config.toml
n_head = 3
init_std_o = 0.0
init_std_up = 0.0439
decay_shape = "linear"
Below are experts of layer 5 (counted from 0) of a mixture-of-experts language model. Rows are named router (the router's row for the expert), gate (a neuron's input weights, with its number), up (a neuron's input weights, with its number) and show model dimensions 0-191. Each number is 200 + 40 x the weight over its row's rms, rounded and kept within 0 to 999.
Before each expert's rows: a language model's description of what the expert responds to. This comes from a sample of Wikipedia text that the model never trained on.

# expert 5
What it handles: Slavic and Asian names. Middle and final pieces of Slavic, South Asian, Central Asian and Burmese names and places, like Samarkand, Gjøvik, Rajkumari, Rezek, often in tables.
router,231,205,184,143,167,175,188,173,173,180,227,180,242,215,238,207,224,185,251,259,208,201,192,152,216,141,166,188,223,205,233,179,233,178,238,159,174,317,112,183,313,196,190,202,200,249,218,192,177,183,204,202,155,187,208,172,210,137,109,146,215,175,182,226,160,203,151,163,139,147,176,210,246,182,228,131,199,212,168,162,234,281,161,238,229,177,127,245,176,208,199,157,259,172,120,281,194,222,159,214,188,180,169,251,197,308,205,231,175,159,204,225,130,182,161,204,203,182,163,235,206,223,186,218,190,125,267,189,240,212,206,192,158,168,155,245,243,211,205,257,213,215,205,210,249,204,113,246,115,269,219,205,174,175,224,217,211,116,184,265,207,228,153,218,309,255,176,260,258,211,217,186,178,225,206,133,171,207,200,174,175,113,217,140,194,238,127,217,215,225,183,155
gate3,209,212,214,191,247,198,224,264,154,224,278,188,247,208,218,203,195,181,195,185,215,208,198,148,233,280,185,134,237,147,213,154,223,236,140,202,160,189,209,224,250,183,131,209,214,210,202,166,233,180,262,187,198,172,247,189,201,129,158,271,178,169,126,166,237,270,272,240,154,274,206,193,189,161,282,108,222,217,148,234,172,225,227,139,206,167,122,253,204,211,218,202,233,265,144,296,217,202,224,257,163,276,142,221,178,194,206,222,234,230,182,237,267,191,243,170,230,217,213,185,190,169,171,251,218,77,233,206,245,182,264,204,117,202,177,196,252,177,188,183,174,269,204,282,203,193,264,245,174,191,265,202,140,237,236,190,250,208,155,184,207,216,159,176,253,176,219,223,121,218,172,183,193,252,219,178,166,200,175,214,258,142,222,276,172,217,245,247,211,237,156,162
up3,191,240,302,247,209,156,215,201,219,207,209,226,154,212,256,229,227,188,300,177,206,213,139,185,210,151,265,198,210,173,161,208,225,172,148,220,199,182,198,178,165,268,196,185,227,192,166,221,186,133,209,211,155,219,157,195,173,225,220,205,242,185,281,178,186,206,239,136,228,269,216,220,174,203,229,209,220,131,191,219,190,213,208,148,197,270,175,260,156,291,245,192,215,250,222,229,180,160,199,241,138,231,147,235,224,240,184,172,186,137,117,325,214,174,187,223,160,124,146,169,170,160,259,196,240,132,225,263,170,230,159,175,165,204,229,209,165,210,254,207,245,164,218,201,226,200,215,219,197,197,283,145,191,163,261,155,202,223,247,255,176,246,153,199,180,282,226,194,297,199,124,139,186,181,165,157,245,254,268,156,237,216,191,166,226,283,190,182,146,207,231,127
gate4,178,172,128,209,155,209,175,197,236,263,182,207,178,196,174,225,250,201,139,258,279,190,170,148,139,204,167,235,173,232,215,164,228,275,218,193,180,245,207,230,190,216,219,264,103,177,222,193,150,235,233,186,276,243,217,181,163,250,223,156,175,159,211,207,210,148,200,203,211,224,239,159,305,181,215,240,129,205,251,155,208,199,228,172,256,181,208,241,282,170,233,182,185,222,195,283,170,193,266,244,213,193,225,193,215,270,153,146,178,211,229,184,185,227,260,114,385,186,172,219,152,203,194,243,210,199,186,174,233,187,149,155,145,183,207,151,223,157,157,304,242,179,191,173,193,179,276,204,180,180,228,226,163,210,199,199,253,240,172,232,136,206,175,139,180,183,185,192,250,195,184,156,162,173,201,180,202,201,178,169,223,186,212,198,159,70,182,243,205,217,161,223
up4,155,152,153,152,234,185,212,194,223,234,102,222,108,145,159,223,221,216,138,193,242,266,186,220,158,268,223,255,184,235,256,148,230,210,248,173,161,258,230,186,283,189,210,264,164,235,226,209,144,254,263,225,267,285,185,236,215,229,186,212,218,179,193,204,161,162,218,180,144,231,73,135,225,270,194,244,137,181,219,192,212,199,252,210,204,180,175,257,250,194,220,174,236,210,251,197,128,232,242,211,133,199,234,207,175,160,165,271,113,205,146,168,172,236,245,138,231,200,214,174,173,205,175,199,208,101,223,200,184,219,197,219,190,158,217,211,100,189,181,218,237,135,197,196,211,130,216,227,166,202,174,204,242,184,143,229,194,222,178,178,224,193,190,88,178,258,213,225,204,201,228,139,181,152,214,225,240,233,124,139,232,179,245,193,195,164,194,178,220,157,182,204
gate5,196,204,136,180,218,210,291,227,150,173,228,233,132,213,126,228,262,210,270,168,194,217,170,209,208,150,234,191,180,190,211,215,279,247,196,216,186,139,214,230,139,167,242,240,221,222,248,216,189,140,229,177,201,206,179,181,247,269,98,188,169,141,196,291,183,183,276,207,182,262,288,270,208,196,190,176,217,157,233,205,196,224,135,184,192,193,223,183,242,189,175,171,156,171,206,217,189,204,248,249,180,224,174,154,136,303,151,229,127,292,229,234,190,208,217,190,179,215,267,159,182,224,182,244,234,209,229,252,230,247,217,213,162,188,180,213,197,136,251,139,196,218,198,204,190,227,245,157,162,170,188,118,220,175,182,192,184,204,260,124,208,282,175,187,290,186,223,244,207,298,191,214,219,202,257,208,204,180,166,264,203,248,225,177,309,225,157,167,199,143,226,183
up5,161,172,242,169,191,267,177,191,285,236,173,222,169,216,186,168,118,208,199,272,179,109,165,188,181,231,199,208,209,209,224,221,156,187,176,211,151,230,187,177,155,217,182,189,173,165,135,228,153,232,132,164,208,200,241,220,186,204,262,228,193,283,202,147,90,226,153,209,230,249,203,177,146,169,212,229,138,256,167,222,229,204,152,224,191,191,125,248,189,87,234,230,205,150,185,174,222,149,227,239,212,152,219,193,289,231,191,167,229,184,214,210,166,195,179,188,177,166,234,182,272,135,260,288,176,192,238,127,217,191,242,191,221,208,241,234,250,186,146,254,230,149,180,187,241,161,202,209,212,255,267,168,228,236,260,181,229,154,197,169,164,144,213,239,204,210,154,85,269,152,265,166,271,145,174,230,236,142,194,142,141,179,262,214,195,165,222,209,189,176,202,196
gate6,199,178,201,197,217,248,198,138,145,132,265,227,181,185,231,209,177,185,226,187,193,141,190,203,123,180,214,172,197,159,229,218,285,145,307,209,118,213,194,255,256,124,190,192,249,183,226,169,250,238,165,229,275,163,287,210,187,174,169,206,248,204,148,164,166,256,309,168,226,201,156,245,223,246,230,121,195,224,182,214,192,189,205,247,210,185,200,205,199,240,230,270,210,205,162,273,229,149,171,181,197,176,167,272,133,204,105,164,258,116,222,195,153,203,198,141,162,153,200,214,219,237,207,169,218,205,214,122,209,207,238,202,197,158,160,170,206,227,179,192,233,174,175,201,213,275,94,252,223,146,222,161,179,202,149,251,176,119,182,227,213,235,239,236,236,168,231,301,223,224,210,213,226,232,239,290,217,184,232,223,206,205,184,156,138,200,199,210,201,180,249,217
up6,145,271,264,223,205,94,163,258,258,239,230,178,175,172,141,198,210,164,170,167,147,233,158,271,237,195,194,164,223,237,230,243,151,247,162,234,208,167,176,251,229,178,185,239,89,174,252,186,202,193,243,146,202,226,206,197,197,220,244,225,174,202,176,172,214,232,140,218,254,272,193,217,200,195,185,183,189,163,161,116,219,228,229,195,195,156,210,223,187,179,221,241,161,148,193,265,91,252,176,192,191,249,193,197,148,165,204,191,216,283,214,171,229,179,216,243,176,190,245,269,138,201,168,189,231,236,90,237,212,225,240,268,246,192,264,230,262,197,193,148,268,202,227,235,196,157,245,236,178,210,262,196,168,186,298,139,169,165,185,141,146,252,214,223,166,132,253,217,193,181,157,175,199,191,214,135,179,201,210,194,211,299,225,221,169,223,168,206,198,250,128,233
gate7,244,222,140,159,201,156,135,169,213,133,234,204,181,210,181,209,213,143,187,291,227,220,212,178,190,213,163,231,198,234,260,225,279,218,210,176,187,191,149,157,185,127,289,233,181,225,243,141,222,180,118,228,229,228,247,160,174,232,179,217,256,144,181,206,162,254,161,153,232,230,75,242,223,171,121,172,205,221,235,238,154,256,215,179,282,145,171,213,218,152,217,211,209,209,195,212,218,240,239,220,158,203,248,240,230,239,146,238,174,239,169,116,167,228,229,179,211,230,229,194,207,178,173,225,183,185,160,105,196,137,192,187,139,191,212,249,199,193,96,191,69,239,146,194,205,208,203,220,190,261,185,241,268,197,247,193,229,196,137,194,180,162,296,175,229,215,177,222,179,109,219,182,217,218,198,198,174,282,146,175,159,205,182,184,197,206,216,223,186,196,124,203
up7,159,228,179,229,157,180,164,229,242,233,298,262,191,187,259,213,145,230,158,209,284,171,233,248,259,207,192,245,263,239,144,175,244,179,173,185,240,170,221,256,190,188,189,227,166,157,134,130,272,188,222,172,216,260,155,161,147,216,196,166,127,210,271,205,198,154,187,104,249,175,146,201,216,221,248,149,137,212,239,204,214,183,225,224,196,190,231,196,105,223,260,216,210,252,210,153,159,169,217,165,203,218,203,217,256,198,216,171,157,236,227,112,274,192,194,190,248,195,176,235,197,183,202,223,177,143,156,236,223,167,195,199,286,190,175,291,189,199,130,182,203,226,193,156,187,150,305,127,212,244,222,198,252,168,237,254,232,161,265,264,202,223,198,156,211,179,222,256,201,236,174,165,242,183,254,200,236,159,168,162,154,147,161,237,231,240,153,174,205,190,216,115
gate8,139,169,229,175,192,220,197,202,223,207,228,156,220,218,173,184,221,194,188,185,197,267,154,204,226,140,134,142,226,186,296,237,203,188,240,173,159,201,207,175,215,156,222,98,181,232,181,233,198,211,172,157,140,150,228,173,169,156,162,235,166,127,192,222,201,226,185,240,96,196,242,220,193,269,174,189,219,108,167,158,218,147,202,126,197,218,221,195,54,227,221,151,205,132,297,156,227,174,195,195,155,209,190,218,208,294,225,258,233,169,293,208,143,194,241,226,230,220,144,183,175,210,225,195,152,173,174,161,201,112,208,203,209,265,187,183,234,223,181,217,221,202,211,185,229,78,249,205,179,177,205,213,201,198,217,154,215,163,247,173,173,154,234,193,208,211,249,225,217,211,248,199,218,178,168,224,93,208,209,133,104,187,164,148,243,211,278,190,230,220,187,202
up8,169,155,179,216,205,216,204,162,215,211,137,195,182,201,206,268,205,186,227,222,193,157,157,274,260,243,287,174,216,197,234,213,190,172,191,189,191,194,267,152,185,198,203,196,137,209,209,246,183,203,144,167,200,200,185,260,171,173,228,187,182,176,168,197,233,199,170,201,225,214,117,337,171,127,267,172,177,161,191,292,255,294,283,109,172,207,212,229,194,205,167,226,171,221,346,165,182,230,172,202,127,243,183,212,257,220,176,254,256,218,180,214,165,199,224,208,154,218,205,248,246,237,173,232,166,165,191,279,238,171,219,151,203,271,231,114,256,208,204,216,221,219,192,194,181,194,228,153,251,151,234,229,255,123,188,158,257,154,159,152,132,211,174,192,210,172,225,230,255,192,172,234,268,216,149,202,183,230,162,172,182,205,246,214,134,139,228,192,179,183,215,148
gate9,172,167,169,257,201,210,230,195,113,145,252,250,198,153,188,163,259,250,219,165,197,248,150,238,214,200,239,182,179,187,190,242,125,146,216,170,148,191,214,279,154,231,176,229,168,148,157,178,194,212,219,208,217,174,232,242,129,137,151,156,181,200,132,197,191,234,196,192,247,208,216,131,270,166,143,234,196,222,155,164,228,168,264,151,230,175,266,149,255,187,162,275,270,214,199,212,207,239,163,222,325,205,204,247,246,261,251,219,246,268,191,203,169,223,221,223,172,177,130,191,206,180,206,231,197,210,223,219,245,249,157,179,166,183,207,264,199,226,223,266,233,156,219,223,218,220,130,189,150,246,221,160,221,179,258,177,200,145,193,171,135,277,202,237,161,205,208,260,223,204,201,213,126,197,186,230,185,195,191,172,154,122,160,75,215,176,140,263,193,225,140,224
up9,237,194,269,169,205,170,156,178,227,229,197,201,211,129,157,207,181,313,247,154,196,226,170,219,263,183,156,172,239,200,208,212,182,186,223,88,209,195,262,176,215,242,198,158,283,283,231,239,179,235,154,271,204,204,153,213,154,185,174,225,142,259,169,176,230,230,181,147,265,237,129,156,207,197,181,197,257,140,229,208,207,187,193,225,173,218,128,163,104,213,222,134,173,200,235,193,235,162,186,222,203,239,201,153,241,189,235,177,210,196,227,163,249,204,181,189,127,159,303,153,194,218,237,169,220,255,154,216,200,240,242,196,225,217,257,145,239,260,271,194,222,263,201,161,169,268,184,269,208,174,169,244,248,209,228,211,251,192,173,232,195,172,187,175,211,221,227,210,218,257,252,187,109,178,214,82,178,176,239,228,169,234,203,170,257,211,196,199,302,182,151,185
gate10,251,177,297,184,158,215,229,217,251,185,212,257,281,159,169,216,171,167,162,187,178,289,195,150,260,231,142,243,222,220,173,201,199,237,214,225,186,193,123,113,157,279,137,186,287,172,184,156,146,187,207,150,212,70,245,187,167,257,187,185,192,201,199,275,227,218,170,223,210,167,202,197,194,229,141,141,248,191,177,258,194,265,298,234,233,198,172,285,176,181,212,164,156,182,167,245,197,255,198,203,143,209,143,225,195,219,189,157,243,203,147,240,177,227,195,155,161,213,145,213,221,209,229,212,161,201,219,251,244,221,224,158,212,132,182,205,199,176,143,192,159,180,146,179,189,145,127,253,241,193,152,302,175,226,256,219,206,205,178,210,176,179,193,213,153,198,183,162,254,153,163,180,178,226,277,149,188,168,178,231,206,222,215,224,220,159,194,132,243,291,196,210
up10,150,230,155,211,196,168,199,207,203,219,153,134,123,266,201,205,257,278,181,221,163,139,156,123,163,224,163,194,169,180,217,161,195,174,204,281,180,143,254,201,213,207,179,200,208,160,219,185,131,209,117,176,178,207,204,267,325,173,201,230,245,192,209,208,231,209,212,162,207,210,204,177,226,184,182,179,170,256,190,215,270,250,107,174,189,204,219,163,179,261,208,248,146,191,203,197,230,135,214,163,183,303,174,190,206,166,216,209,245,244,265,145,196,162,174,239,204,213,241,169,183,164,79,162,260,192,141,192,227,141,253,225,173,274,245,160,274,124,206,193,206,170,207,119,221,221,232,226,242,211,247,226,163,258,206,183,197,195,135,204,199,215,213,179,171,274,179,255,240,166,208,245,157,144,129,249,157,192,131,217,182,194,205,173,216,145,148,237,168,172,243,181